Weights of a small mixture-of-experts language model, trained from scratch on English Wikipedia.
Training: a variant of Muon for the experts, 923M tokens.
Below are experts of layer 6 (counted from 0) of a mixture-of-experts language model. Rows are named router (the router's row for the expert), gate (a neuron's input weights, with its number), up (a neuron's input weights, with its number) and show model dimensions 128-255. Each number is 500 + 25 x the weight over its row's rms, rounded and kept within 0 to 999. Numbers have three digits each.
Before each expert's rows: "comes after" lists some tokens at least twice as common just before its tokens as in all text. This comes from a sample of Wikipedia text that the model never trained on. Tokens count by the router's weight.

# expert 4
comes after: "\n", " |", ".", "==", ")", "==="
router:499520522496515562489526485460485518490500477469454512494506501504490537480499493491506473460491543549467470486504532474489494490542514505543511449528509488527478487496493497518485467517472498497505522469561518545461494474491493508488529481554517501484485500542464490462424463527522520484481485486497508468503531483507496519493511497539518503438526510479487509494469515490514500479495
gate0:474496493507484534531504459491488486501528443495497506485520491501497496524562492470495486504519510480495478514496506507460490452518469507510477492535509472514505478498512499503560498483517479490481507445528525465462507539564554521515508491523502516503472488498461483497511494479520525516460479459511469468458548456564477477492503492489528478496495463503470560489494504459483507499536
up0:511502536490521468486472508514482467488497502512538475532489521521525465492528514501510527514466458505454474498479496437486485479473470518541531544519503499512501504538484488497473485482482516527491495453512481483526533461485505538468469493516557478493488516480484485512487520482512513516509480485524532495471496499491490496480474506484521503514528447481525528467470472494485496498523
gate1:468484510496485493480516426510498526485443515533501468474491512550511516498550488567483528559469511453492511454479549503511501467493493480513545483483528533472512491519513462523490453491512525494523508494487547495500481481487468538499490473506538477495476451521525498543526499488484507501507459516494456510431511480486450496472524507531491549521526493504473480481523515524493502543524
up1:481526468527519514490507496479537494531510517509505516520486538506480504474488477489492455550499559476526532488480519539465529502482502490511462492519494496554502507486508486499436469479476534468477525522488480534505502549512467484503479457468515518494495496489545490508531525511488537498503466490482483506545512466506480506510478534469470486513516515517505488490499494499481533508531
gate2:437509516487455477542517460529511535473486515471485507490502460469520536532560500460546506505497543511530472485524527483539476497477559503511545540499528500459533489489476474450508472485491538465471513509528493486468484504514529496517513525522489461506561495532503507499501496519474487519550447497490483497496526450506478522493507498492495535478475510514516520452484453533518514505512
up2:468484473488456501490523522543516470519504503517506507455426470481545508501450513467511554490447464514511537538480483492501548463512512483452527504482491556483489502533474516479536441484478459503503465480501552505479494509489544519473512536472476486496544506485546520528502516512530487516509482543515456479521499469500519491491530505545520514486468501500509496511494474526496471479528
gate3:464489498504487463484490499473536499449533498514480502516568505495511483497462460527474487504497487513509509450505480478477501509526495532481492502495520546510495499488487526486495581501491451541480482515493520479499516502522506505504506499520497440517502479506452516503505549494481511489502472518493530483515518547492544507506529480492497546508494528531515489514504547506493494483484
up3:544518493508488460496464493497562504519536506491489498491555525477474518492527481489467464521475467484539476469484479488525496524503512513483488501506478510471520494422533456526484490479522489458515487506517486450504515531487510522550477499465507501476505501470518492543464487504465492493505475526485519514518479499523505545524485489526495520487473483561499472491501508476492491535482
gate4:479506501511461485496523472465509516477520527454476527504497473533496489451500523502518486554472480486518469475450483513533528485491503464463499509493531497501527481511488550478536472532481532444470493493435519508471490507488508546501511468484496471502495497484504489521497517517511476503473509530544510499533515467516527467516527477517512514494521503455486511489475470537516522474456
up4:549499510473492487466498537479537489494487519523509550534503497490495552556476526498486496520470474496476544496505505466485483531560491493529521497500511481502472482521483478537498510483540511519521476531508493528519505471488488512524524519509516534531488527498488489501515472480472529476485511478501495510454523505547523543549471586504492500477461543511463495521507487473524464515473
gate5:494525495489480477538498571455486486546516484551541461512485497507526512489497501513479483472489471558497530516485528517516486502501499548483525520533492478466509472502518469476489531490549582473513480531499469497517529499528522473499495496521485465533500491500539489434482470498473533504463489449496484528482483513525505480499507493543487461495478514498449513475479464492497524487514
up5:528491498459510456512508539487469514494563506452530524493488504482465490478560508484499494538534517482501497488488494463545517503512510529475489482503454506462480508490494497492520500513504466516444508550484442509518535531480502493490449527439527499510482512512468487505489497497508528473533472488516499532506515513452515505557499521518513476477524550494483512481515496508485491504483
gate6:478483485504458519500528505488500488547491514488500489495464500531503532478499465487509524471453561483523526478507514515533501470445530555503533518519497452463484490519448493492461483452470486511505509509508487450508516460490541450510480540497474507499520509482496446489482486471505504528469493535514490518487499484436462489531502500503532483531513523490453465545481514503511519438523
up6:544525495500482499478486485526485496498511477500445492471500503481531478502482484495498511488493491518519471510517518538535461505551478502472506480568532520457530529486537493465472493489516523494531503560473472525507507514550482504528453495507449525422445481521492473537510535524510475526512491488528483537518492497477488540506478469472512493485511508481452502473487487494456522494547
gate7:494501513512522545521481497478498477458511541486495482546530466471536516549485484552509480546502520524490495509474489520495500518533505490501508466488531500504500514500470515515443489484533506513442450496481487537481545499499498480531510504479479503549508523463493478472525512516501451465494565525507493505591514491525507460500513487506494486463533541501529514507511483552501530488521
up7:474508525530547505505515487498475508503546512496485474504508514497487498502448473522518483537498483466482482531499488506517527494529501475540516502503483542477521540539536522484456511496526493473556452487462470512497480583483502455519495530469476476493456469534535497489476555496511514514492483490510529482480552472486471470472484521515511526494480485465494515502498512517527549527510
gate8:520531519501496503538479510495481532490510444491517516518522460523467470452518527501467468544534526504507560515487524521497502505501481461545529512465480518500499467498478464535528527526494503516511528493503526525489535498501506513494535492492520547542519506514525517495502556488503473485493496485504480531527542500467500498481482495527484456485502516498485484504511514493526480511491
up8:506530487559526474516458503469515490471499532516526455511527505493456537508561485506489497529484466461504487479540515528468483474486521495472515490500471523512503542478466503499467499499546527523493492462460453521446550524504553486508514492523496504511493475486513472528499497491498485513573526475504529496452506523529496529542520502500519531499504504486475517492526454470465480491465
gate9:513492522500518555514496463491550490548564495513505489506536530512474528455520523481489485460449577459528494475446486526521515459529509472507487465477498431499483514599511500491511514511519523521499454498522507519512480498518492492521474498522467485522490505481501489536492464471496516478492502491490543532465479498511503517476511503520501471480523524476443510484499531474452494478521
up9:537499482523481519502494509470510529457517544501530467488526485518487476514501504507514526494514447538497474513498502493477475520522542519543478492528473544493526515483510506474496503466485473476520526523473461467495508513489530498519510502527509487476483505480518522482465473511489452462485480506544490487498524468497458502500510502480503521487482453502482463516519490508486535501491
gate10:510498524488498487516483512496527518498464456488501497487525503489468490478514550548537480426491539524511512455510537465471563506543506490512515531521426500466482518497488489486512484500541483483491492499489492442477456529531478533527490512497509515493529510528502479472504529520518502469476507510472497495503507470494485497480494484506510476478509493486519486533486516546477443492548
up10:477482482544448555493501521515511501537527517502470450479528529506545469476516498493503452505476508537486523475478495495479480485490518513511513516524509463478492490498522470474511532502487528476458525499508533469480508505548500468504505508445488507512496505505509489535487509506468533465505506530480478472539502532526488486508501498454520544510519498510492520489459460450517491463482
gate11:441489493525518531493480506472491495501520508516515464495480530507495501510498506493529460489496469496484545543474481512489509486516506548528508519473482492506516526473500472492493499557519511506503505457489514472564457485500497488471483491495483550475489508458514481541526485478510484512515507494511496503475507510527524489523489525535488547482557439485462488486504472448522473518487
up11:494514518447511487516505482469522527489474519492474444470483475529487479489464566489482494522522432480481540523502506529499553474471452483484503521513491497482524516439503469520492495496463497524505478469510471444495517487506513529497495517518550534493503522498510463486513484501496474499507519472508533441521494489519469467503484512557512484465488531498502489518527466510555493465485
gate12:520479453500517516513492501482496520493491485463553512486460518456489467549487477482481534491472515533471470492487472486478499478508537567471440484526468517480473495492481522511509472528492502491554500493463495502512540529486495521497448516468491498513513475501500552452504520522517483499472524495519550492488523493511516518529519508506516522492502512502496508495485489550508506499477
up12:492502507528509477484488521500530466485535505509515519468470496541510512495521509479514483515517511472508455493467508485543504518502465481459540545494505492516485501500497499466481516527492474458511499526448536476456490504507519495524498542468515532515532556494452493519487459481475461511512515489460454495505483466496485508534493512490450537457484465556522474432467490503514472507520
gate13:484493534516422512500520499483530514477507496478515431487478503520501497496461497522480484513459496525469493501518498487502473511520521483490525493465470510517495449524502481494505494511506508437519477494474476540507521502509518515513477498518501461501530504548520483446502484564548505492513548529475476492508497495500532533471526473479535487490484474487491526488479469503492560483485
up13:479497475509466559480514504527487477516478516497541534497466490491504530528539530478488543497451508450438538488490485483487519523521489469532472514492498489496474548503462482521505466493475479524549505458494484497500508493513529532435500478494493483543492504513525537469491498488429506492521502470530492508512516466537483473473513495490507511513544495533483460505459536494503488475468
gate14:500507468495501486506537455483499546519480531475546511544492528491495491540488484523496499487472532499507484448507482499486504532534502551500524502501513476503501540504525474511502493508498424508511517515506512507454499470486489514478501483496467450539511482520500492498455492470488461514461501494526506545519483439532537495420510473499522501506508524471495454528481454493506496473523
up14:509459526502512525474511481472491537467490502565493495520492523500492472482480533506521469525481554516522481508501495511474524526529513546457465535512458496495459499476476463484520464455550535480460454550468497472502497522462479527520479487497504503494476533516526514504501534495486534524481485509503549533509468542523470518499464503517511492507486487490516519526504483518507576524505
gate15:459484483529452502523495498511512573490541599518483502511464492476486519487480513489512471489476533459517510468486529509499484492485477482515499497492467496471483480451519547473499474530508523478517516502510504475526484533501490537513494491502483555505501495490485549514505511533518479484473541515529474517542519519532527503485485525486491465480526525525482510523477448506522509513467
up15:470474539480508550483500495498494540502492491510513494484491549477478509498532522525510497494492526491480495482458546515478486489512478488458494495482481467524542472530550486498509481478480488470529528491510521587499507491512486511472523487521500490472508499472495519522493492521559520501463475502463472517487510457491464525490572515478529510505493478510486519472479514497495482509523
gate16:486508482514511473461513505490490464528464454482497500538474498507492547487519497489452483473492529486510495493497503520538543543498548536486478528470496493527490462558502503490550486529491495507498487525535455504504546475517520486534474516472480514453493516471524484497526451469547502480536515533481472474533494451497498503522484525499490502500490482496487501530482544493481521559540
up16:475499516478522486487526485460519541541524514482470507540559492515519504529474469497481485462461482512501509500508538528507484495522495508469532536541506569505462492471516488477479499460499495464507513464488476482507533483509486464499476535420474514452493499463468499498493506491499512489533482461521492500484507552483493483516455456486534456489465529502497557509478506505508514522526
gate17:508506531471537518491486519450476480520456489474479507530507446467527551483490507509546472468502500462548515509505484454498510527468461538519571492522530479470514493474514466513478540484509479471496512511434488532469486465534533506493523541515523518508453491479501485569503530544522516456528533528444521497475507516520481484494538506511548493521503512483491506490493496517502509498478
up17:472507457503486510507512489527474506532538488486535527484484485521486535524463496500495531525493515499516494540518493528476495522491454491501493481496504470477511535490520520477505524490496512475458543510521524514519513506515478500565531471455476528496513544501478508494453492437506543498506466502478488492526475492518535507501475528447540495472470528532517473520540563530538465493514
gate18:477543486515484473544517478517489526582533515492507489451551536443497493472487498472462503463467511519535506527510516518450514544515487473500518465485457486517500506509517522492515435490487485537497503476502498538485550469481468489501542513507481517460514499509521471499500485564492467488513511540535514523524507498539496481561489516468505489508486485490480474497490506520447494511522
up18:533499492490511487529491489523534514507488492514495506471551497475497478490526522506477516532520458516529482494475490531488480460544494538460492434502517527493525492563468496509463492510496534454499511555492474493505521499494460487483523498462483522529507500512534475476486448529513520490461524515542473521531483469483481510474491509520501489536480476464479525529448497478479497491469
gate19:548499491520454477467509527512491491529488482549531500497501492481491541471529482511498480538517518473463513499462483494501481534500468459443532507505522541503538489496506509499543487483502523467517565499536540541488500486504491460544527515500524498510476515543451496480482504501538504498488508508449517500501503513491534498503500487456528518485497515519456521525504465470538502549508
up19:500526495496520491549497525513494523512506505507512514498525508481533533500496537478488475494504460497474466542501478501507472519501503445447534502498506505489481514493540470525524490471509506477501487474517453509486493501494519522483527544439496501543520506510551525502485529470495526468486486516534506496528508496491505541502459494504462427534489520440527493502521489519488485437505
gate20:447475502469501517546516482504497528512484474469503517494487531469539497498570538495488497473510515503485501477502497440481499457491513527463490470550517509504496546532464521515468475488459497514507511498498517480488521461499510478548490511467510539504478516495508515470474498502509517532525460489508501494485505460492494523475462483460549500493496492501504504476509549519541519509516
up20:461478514526492558563512501449526522480480539498549475529526462496500466481517468495514495470550507507503498506536465482477534503479482507532494553494541533497515464481537477510475481420499466455495486503517542466456480468492487500449512489537522504510534473526472454497502502517484472494463494476484525478503498528491503499492482475504504522438531501448506470510472517502506489509510
gate21:529506473539499504500499492467476456501480535502513492514500507502487537487559530492463501509445497509514475498462509473489428460531521509490464489481458460481449469505484464486455475491447498481522521485503500492514519458527536509540498491526471507463495501531521510495479522495441512519470464476519525510516457519475442478543489519498442490472497473493451499452468474547503515482485
up21:485496478541482497514505513493470507453501473457493517470507535502490497520553504513532520468533528519462465519510499543477483528480493470528503499498499508481485481521534494465511489504546484480470504542475470480518483423506488472565453479480515489533448525512525519465514509531523549507518514494512489491508472504515516508553523545500504487539510486507459477577490470465497494455465
gate22:546501541502504500555542510513554504535517516473519534546483517474469499495491519490461482476556531483481539506490487543486489510496468500450520526495488475486500487539439486501474482496489548425498498472500476497508475476482517517472517505455474482528510479446511471532490537508488552504518507490499534491539495416507514557502494530476490520429519451513485543508507474499525525499518
up22:489510490493492520547487550477499476533513516507457500474500516504527529530480507503489518532501511498463564477496503509530482478506505533485498538509507512419493509492508502460490520535509490484516519512508533515506505461488554480465482458496499499535490507488514509475502479504516495516510497476510494498530429494549481508481539528525512507470492446497472481505518522472489458500457
gate23:508443505481508504448492459499492516512475510462471519523500541477550495502496494517510487479551512554510467495511510456543522481496508507474525462518495469520513501454506520489484501497463476483481507479487472497482536501454491535540499540532503456534533526505500527484463538512477452482502487535504491563524549516467467497493470435524517552502479487509486471469451506467497489459532
up23:528445499500510490544518489520495498462450545517514495520506503434493483529478527516506493461537507517469504548542502533496471501515545500476519499538536506485461461493475497453525514539478465562495487499515524507499520527572499491505511500485488499518500463466512535497463503536481512507541476492497495461481516478449530499512515491552514500446493478530487489486536517487521499494529
gate24:476566572466526498540529491495512521522486477477494520462516526518482500508478519517522476476451534488499474469493513484491482472469479550497467474518470490491555478514502502490486512505482499485507505504503472521471530520454503447526490460434491476489460502490490474462501498507509493484495519513510477500557498444477528482489516481534490515487493459482478514497485508517487489497483
up24:506477481529496543530496507463502483509494495448494480528434505510488495547509520521484506519457535505502486520492523484523495518487481501505505517525499503549531513511497500508488506465515476519510488487483435490511475539492509488470509534495493536522489495456490491506549502460465512470506507522456443526495504548483520512509478515502506473496448516529491505502495470476509539535499
gate25:470454467524519484461505510492516494467540499535507479508528514465485514495523491420518491520474480502483516487514541501466500510493531470518491528498494492530478493516470539533520497490506457457494507525506503519477512491499516534501497458507496497495514531484483507524463460488507498504482506490515500512476477512474481490449521537484502512518508519547461477499503518513507498495491
up25:469491452543511513497495481503521517515519538491490488516524474495518517509464550516532520515513496479482545498487504530484524458505501456530489504461476496543516466496502556497485513490458505525519540532481463474489483537504531492520496472516530471513493508510456528520499505526507495506491508503556482534536507547509541507528520508477484470472510524544489460482497503517519510459494
gate26:484503517451530524522515468480475501476485505497506492525503512533522524545493499480521540536509514468448488496494497479491490474541510516511440467480535491523503484519501454488474518516510532531488545494525562537536518581514483479505507472515505506563513458510527523496514502504514514478476492523496474514500500515508550525435481537513515512507477496516511492519508528508485532534535
up26:485502424526495525564488445486500517535514517454462529525515505526483525455521490498520465512501508535496465480498469509485482506508485484491496513496499485524492525500492486512527477533542512500514508456531516472512496514459487487500465489517516494524527504517527499530439516490501498445442490495521467495456501513519513511511520512502488510475451516513494507491486493479506496455520
gate27:498512514488489510482543500501451507527506481481498537475508507506533470522488497477498533466514484513478528493477513501513513497500492473459532517505505505487483510496499481529515477479486456555470456524522470532482552506491525545430482522485539553537510524497489572488533462527502558503484497502474479538513511487453501494539501490435513517514479538490469561515517510531466504486492
up27:559504570484479511495522504495490495509524518506505479543510543516418502547528503515508512451508519476454502511471528489487478489494513462491463507551489498591519504479540504483554526481456480501472449483551520496504533507489500486484536510517536516502512461517467515499504513537521467517493479469513500498544513461507478446526539510485533521494467509486506506490509516512539521472471
gate28:519514487533511546510521522525473500534507511514498512486477528490510517508542468520517475476504516539463490494510506490498479485479500478513488515478520503503464488512488512540519464499511525468498544467527537560521496556513516539504561492504478498472480513486487480505482508510515508496500546502502466507494519525502528497478470474535475536514495504545470473477523473499507548522536
up28:478470414471486531427461475465497496480502498504512497489520543509458484479481529467495504531522513485507523493500518493456487470496514527486509494541463442510479489535569476449489554535521482506468485487519440528520459484448514465478471494508531547492472506516518500546507477525518476512505486542541478469481483530516485489512506513466552510509494490488504504495496529482529506516531
gate29:497414557490502442491489497475489475488476505460509449527483496484514484489475478464532465528512529524503449455467545503439522505548463483493492468528504504497451492505497451493495513516502487482519499463502493514524496486504474501516459487508455474497494517519479508520473524494523531492523488518516484474550463460506507525500458503494478499530453507490495515487514501504524506514562
up29:527519522551492468519510488499452519516514468535525457512523487500482481471468527501473506483499453503495447486495512517509529521495548539485476491488466489515493496502520497503489463539467512485537491478508495516475495477486449480506463442505546498480455468528504510496539491510492481511491489470530487502520499481480452474534475506459485502489534488496508523542533509506533497490533
gate30:447493496495489501529493437498514524513506461526486517530528496485543512480505493492491511487550524576455476490476518500518514511460523526506497516527492519465527504517541491483482473493473497500511513506511543525486492546484527477513502518512494479500500478460499509531458479516464478527493499455476526507535547529458521506458519504500517512490516423497502501509463518434502486533521
up30:469488514470524494478510531515489473475517494510528498532505571512503490464536470459514478508492483528534505489492525478491453532493541510525491533492487511524509472454469497490498517509499470536456473494498501515500476500504554483489495493531505513551517485461465492504538499518474498506467492484523505510505503506500496492437492494543516553472490497528529498465534505512514475519552
gate31:490530523486502508526502494478512486505520529495490481512485523503513508475520520514535479459447494492500520513521487530491516466479510486520487486473492506477480485521464528503501503485522496478492529493533472565554540533486491548522515523518485509540529488505488494457427530514483506507524536493512525533509469510501548491511467476474487534482428526483534506482523500500472488442536
up31:491505493513528476494524499521494469510509554523508492519535468504463474523518512485543476577518543493515516545501518497519486511484483445509504478487492489553473511551505520487479502518498496460518502518504519528505488493490514522458501502468496499503467490468513473490487491590503526511533538539488518489521508490481491482552535516519545480526441495507524518492540491502520507517514
gate32:464461518473525486492515503456494495497503491522502504514478502541470503477501493481516490485509493479501486518506487565470491537502498526507521500517470455461502514524430482558503495471493484518457470504577509524513518459488530501515481509453521545526502513513499534527524488493540479516523493528504504509459539514459493479472489447470525448470480491435476487450506507467484481468542
up32:504511521478540493502495537453519452512478492536471527457491511525511539523465542489512519503491485469491473515509499461489497507496488471520540485470533554521487554512507509518498492458485475497520468516525475490506506483509519511507452488483490516516521520497510505519465539507517517540492517515475488495478535532519467555489487509542507508514446508522508549547483472474481480459506
gate33:484496534519505510508494462521506462472490512495511467481447464478478515493547501529516517467509494449479527484489524436523486492534541420454498539491484497485525525537508528498498511484439494515523515514480546505517514499521553489504502506480452490477492575497499508511508493473553470505521459538491468510513505504465491499494523494498509490457512473496473543498521508586478481507466
up33:511477478509500509492493463511495493553517484498524532539512544461492510467487474505493517513505529511463456495446514529521482471467527534485505468477535480470501510487476532468527440551480476450510473539483501470469507539499516540482505480509502505512490486552538507541499488467491494523478484487464507511483538503468537517517523507523494496494571465526515480542488502531500474531479
gate34:452483530484514508477494516483440496457478516536520495536480500532514552511520493481486522469469485507497487493452516487495459498492516483479524494480491463524489487532509531529490507552497471501444508468502521488479500495502492511545482525509550481538525501537483565494523500522497523501543476534488498508464467495561486488515495524480494556524552477480473497461498485440497550450535
up34:492516482476547514525497482516507520485494495479448469506520498518496516511484567474561512508473524502489496476497468517472516520499563468522488468513481484507510510498472516506462462512495517446461555489538496494517490469490489547495516515512478527479477512492506502494503478523495500494532482463472482555504460505496509454462515523495486506472493515454550555540523522479512464457503
gate35:485532468515475480471498490564501461454516503505477501475497497472494498501438465487483482503521540466515476490509515493492494560468520526508517472475507492513506511467469492511516516484442505480503471526474510495508502407485527513528486524498515526506502511535475474439513492524456482494487537494483490524479513496482508506520496504470485469465523505489423521495535467505541475527500
up35:509511447523499503473491489505483522531529521464527510518503543526463477500523460527507496503506506471501509518508480471534497498481455473490471493477477486536500441499451535501496509508524543529509487527531456540523513476460488509469538518513518507498508520497480523562495462494510455462457493507492544503446487547492502444521532516473504534525498489524527506499469511479485509463461
gate36:536512480490519529543537512493488534495522466527482509465523492473519499499500509480528487507512459486510484497506485528465488507497477471505492493475456496518505525489515511475474479484512463523445476518530513453493538488522497491499477434463511479457506531518489455534489508476486505514515547511496513519501482480516518520498502504497542540526500492499446537501559503522502485473527
up36:491502486464508516496504501547518535532486508501477508480482505496504518553475493473514478494455514535459510540513455510489488458502519473490520487503497532520483493484490471519484495484494520522524448494493496502523525493500557507476459475527506510496483539513491480495479500506504478494504497496534546461502474483478498491503518520548479472528504485498507530450517468526478519547450
gate37:460540550470525525502501487515492504483517527506496506526489516488483560511464525531526485457522505484491465498466530409515492510501520510507465482503527441530469496527492499516528479464498508450492500470531512500468513483510555433526511501452493476496485502550504485538497555483488499523505494541483518534488501509476499513466503483485522410526529488523443525480513482491548474442497
up37:468502487469490493514488504490481506520498532476527498489488508499527495468434472487483522487450542494501545473542497486518476534508495500466484485489477527506526521523543523492487547506523519525545485492467490471495504500501500474508500489477489501515500517532507491479483483462478490504488500541464514494490489505509576507477475507522531501495500499546511521489478476507567465446508
gate38:492490545530528474548496520536506519556510500546485503511515482487485534509475495529516527499518499469476453473476546516493520552548534494507494478490522508461471493469518553460505513552453512513478445524513519432484498516478462467484464563507496495490491468495484521429520512555507466535501499506510538525449470529514499521506531472475483516545508502487485488524490460515478460508525
up38:470479495493472466501530480467476539520508444511516465538504461454510453561550459494494518520499472525577541499492487532514517452513506503541480499519476524484500512491498524523549552467443489525504517530500517415533506505524476479493481503482522489480521495504521500500534477496488499494465522485474511524468448513503524479527471566484496477500471489517546476485500462459510500514555
gate39:533504489518515529489522487498507520476527488529512452512457538503487543503507499502477519519460546498492497488473469512496494491505492521485504519503553525524490543447502446494503469536495546489476462487479502521520527482467510524507514490535492507458460532484491496495550493491492493510516484508474513513486517519542515535472502502503523492506530468450513508523499533488490480492494
up39:518513524471498494470532504501503530550490522514472496497534522510475516476516527508513541460503513519508534489537559499487512492540491511497473499492537493519492499484517485514494509486515516494527482497482526490508497533477516486502480513477495455521497518494507481492508495486445454459426495516497499479502481573508535504522500475483478515482480520514504510552537476477506467498466
gate40:540473497539496509536544488468478474503501478509493514485478506540517566446476491458477500524480508494503533523504515476503526490482531521502486475463523533549498457510535484488479527471446475466526486505550509526492531471490484528514482556497524454496534525525493482466431523478502483529461522520468514492496497503506479464470472510507470489452517506489511484497502490497527461515516
up40:514507526445520499521496513502494476472448484511482468497524534499498506554488511486565480533551486532522521497512525452468513513491462503522494518544479538516534530510520499466513518475516508491490453524476517481476548485516522511440519517506526461437449498514501492463501483507529499508469511454529499436477533498500530462486501512493513499502512505516482501456483469491490488503525
gate41:500505448487512505511540491453531514497527477497505541460518479475470492495511477437494511487519546513511565479475510561490484496484508496454506488487511524519503502508467488456522471484500548489500478497474486480495520518510484481493524506505492504458484453477455531497495495496531485503487502507504494533521542479503544512468482496514491489498527484490547485466497506525527501540517
up41:528492515469485510540525555522552535485487453510471492521508509452448542495545462496462505489490558492529485506495497516484503512488496487480480498538466496458559500538476496525496466505496486531471471524567507496489537467515479483512528477518509471527529458485549547508495508469496534484523545501433537515523490453465555442510477481501479530532465526488516495453484519445500470518467
gate42:442459511485517532525518515474486491484501450494536523545493509488529497496505511495475487509511526498493546515523498517490475504484493540511507504548522486477503464545520517482503517474507493477530474485500538495506478504501497473504466468516536485531491497447501487505503481484477453499484488494511481512534505503507522511483529532514456504547488533515521457504465494529458507501490
up42:484501502542474526512463499504508516491534480487513459556473495503507483482524494515500509444487511490508517527471488506495483488464534562524515513524502500517502501470523514480545449524487542487523464496524448486502479508487515449504495498504495493488508474535534531502512500492482516463481483537517515521516525551490506488499531514485480497526522407536428531476506491491515532468486
gate43:513500492460503482521534480498441499471524480527503513452514463484479531559468521493478484513482438500458513523461473471507555511498504493462477542513481473492500511521504491503530470500452492451476499448508505491473470556502501503499521473489522492490530488518499480470509474484489508509483487531495495482496420489466480482524522495479552498474508539520530563468487526475483476465472
up43:467532510487476487516550493532499524487505516527485537497479512539500518533494513507456450508533517518503515485499507523470506550528504465504502520496494490513482496491499502440498501453502530499513481526530467568506499487492511523492524461506478470482465548505465494510520501489459566522466487492502551485524476501509505461488505509513526508531513484502496479454506526517497526481511
gate44:468473514510499514497480468491508525485465509499503494480459514497496516489505469529489472475482543520518478477503529525464531498550547500488509493521497463532516546515502468473487520470513514530476502521478482474510528483515522480498473498510488546527494516519469501519521459453472519527536481461457473518479517490489483489480531466489472484430478498552490554523492487485482515496503
up44:546498547432481444506505533508524521480530492495529516514499511498490472459512507504472472557441491477540501531546508483503552461553499495517490494525496493505460504467510523466555469533492527514516524490523468517517513495500453542510514506507487514453491495471510509501478487536481445527537484509542504499466548489518486499507522481477516508516530496546520473469528458524505517510500
gate45:506470476508502464484486500457469531516500489447496506525537506480503497522532499483490499503552496525525490477480511498459473477462456465500495473526488473499501487520510477494489468509428503461473479505503504482489517537504523492490482480488479506474485440491471534481511474520477542498468490475520517473459505521462487530469519468515518488546505489505461530486504493546478487490500
up45:557582504509476471514513488485548535485488481479482494513536522489490537525510488526540521462523501518464513519559526496488517490529481450459495471507508501530486504494509483503528516519512510476521464448512511496489492493498550505492503482498511502498493488525483513486479509474455495477516508485470503477488488468517555543472443506494509488557482554488529509482538481525471489502544
gate46:480506519508517578459491498477489528484488469475561501510440543481496490531474516521515491466485541515482492534508485454478480535522515506519542549513460499507501502527476556517477502560502512463493513455513499486533492461512474477513521555470499483492479507465532473482515476512488539494480481507489488515507493471472527530448515497487444517508514502459511495456498536457529515523492
up46:480471474465483527511489495513477481485508481505429503508518465490478472478472501492455521514453490504479530512522502498492502537537463563513486465487467444490433502479502507503539487494493485525482478554517492492487506465500553519511505533514493493489491486488529492469546497482539492482464482553460493515478515453501517475501502507474503530548511476511484495513500514462484487553488
gate47:525500465479451494492500504535499529485540531506509536523486548515496534502492529520519536477505513538464507484476525522503522506525456534472513547521482532488500496515551474513487493479512494464468498552492502490492518500440524499498510511502489475468544543466489519504494499519506538508491488551524500509496547517488515521484497489452495492521473433493471517517548493459523544475454
up47:518517534518517501525516528467517514485495483502481534517504488460483512546494501473494528493502497472473479517499524464472498514486506479485506519476503471497461504486531505517505475480519508506457523451506502504476471443484513491521511510523464510509517518497485490489479479499464490510465475530453536501491483540459478512512505505493511498489515511505522476528497519516509525479517
gate48:500483514537477490530537522524490478501533494483484485471499442527568502465486484501491493535509467487497525509488504537458507511489474568486500507468468507472532471512484521547453521429488504492496508543527498498519469454506499489483471443520497514526469517448513544480471494541503506506492516509504461508543540503531493529478499478484502466503469526484487498474503463504491496496436
up48:510501525520519509507522514512502458503515501504496467516496505505489485478493498519536519528500504502529483519458532513500501464487499562510477526522531508491475500453485503527492528529459453515507465518500500503504493483507491456473498474492528464509513492488509481493484514485488487501489497506494501478477498529482503412442478511499504485477508505480481521459453535488481517454549
gate49:454472475501538526461496524457508477514500512489504499537464498523502520517541488504519500512524482486519446507522519589504515484478509575459462459480473463528469511491519516531460524509520543492493496519493516490518505517496529517476497492532525471505556475481530498520457525514506536479518469515497519497492476502497534519473484500516493518531503501484468487461521512499495526494512
up49:468450469517465524485523485476480533512493493511524459494550508479489548522530510505489484518479494511485492504524512502541492460499498479518472486532480500495481512509526467508545478495489504511531484508465495521550413508470518493493529503480487484481557554520504507487526455483520497496499497498476506531517503482478491542525507507518522498495496541459519503510526490458475451479504
gate50:495485528448494499538480514470514474436501483525469491473499505473503480501503498525483518491548573508506547533508482479512490524505486466490499480498455494528526491509461504505509500488525527525538481512491539489524442509517481529531470520498539518529496548457523560513525487472553486477476453489469519469514496509450497494520490508475511524431535500521485478488477489518469507499465
up50:510500496507470518449512485485466492527529476525499504463539538517505459507521509557495529508502474492527438526482509522477491487521492525502527495499529493517499492519464496453479500503506481476474462462479494510434499491509536514471510526508506516503499517497506523524509515496542503550488474485474527452488497478489559499492479496515512495528493536460476520480494484498490479510493
gate51:530526470492476512502526522422511533520536486490466495510487473462513571443518484514493517498519540547515498473484493512479566485501468533452491492492502534529474507508512522489494503493481494458513499486489518508527530481489528531496535543530484546492495492499516497536486523482499516455533472496490488498507465492518548508519530528503516510524487513499472480498465468519497506482508
up51:518523485495527507477495537505458462466513505493502517479520483552507475507506506491530462492468486502477444503478504535476470534517477492464498522485502528479502479529510530527497520554530516489521425513536524539471512478461496482483509475524468505496514498506454535480537476496511513490498466545499509501468473506548535518472507498489518515505494498518497454479473506493518486540499
gate52:485521506448476448505487514508502535494492525513517518516473495484492489508509510495542485482474531505485498481426455503506484535479540539476500471509502499536474467469455478524481488511477458512481472516473522471477552524509490536507501483533499520499488473548474521486514474498485485536526443509512527510480463524509482498512518524521502489474501500479489511456514514507443531498468
up52:473515483532516493481536490520462510537509516469490472512485573481464531502525487511478497497525480503497492481506478536472497480518512507507551509512522478579549476500517484521525470481511514478461475481475549509505498487460489498539516493490477464441506502449493500518513525525519525522484425480472526489471499534495531532504526529513483490517476484541516473516516530519482497525514
gate53:475474505459523481478521514486513529531525490509467490546487525492504512493554503467514489478568524498496498489505480489468523505464507500485521519485510495540524552502471494496485532466502476493535466487509511482546471513507472501503482464496511511498507571482467466514484540532520475457464515477534543465476513482493523526512494454513462515493511498506492527507465499494469494479484
up53:486547479487477507503527483534523533497479535499491491500509502463517455499511476497498484467501520485493472525544536465454506499547519448526486512491488481520501583491536528468498514500519504527508534456474486532506462498493532488494473460497477491432509499511459502491498519467451497514516572473514534536493514510503520506500497506513452495493476520482441506533500525473500508513486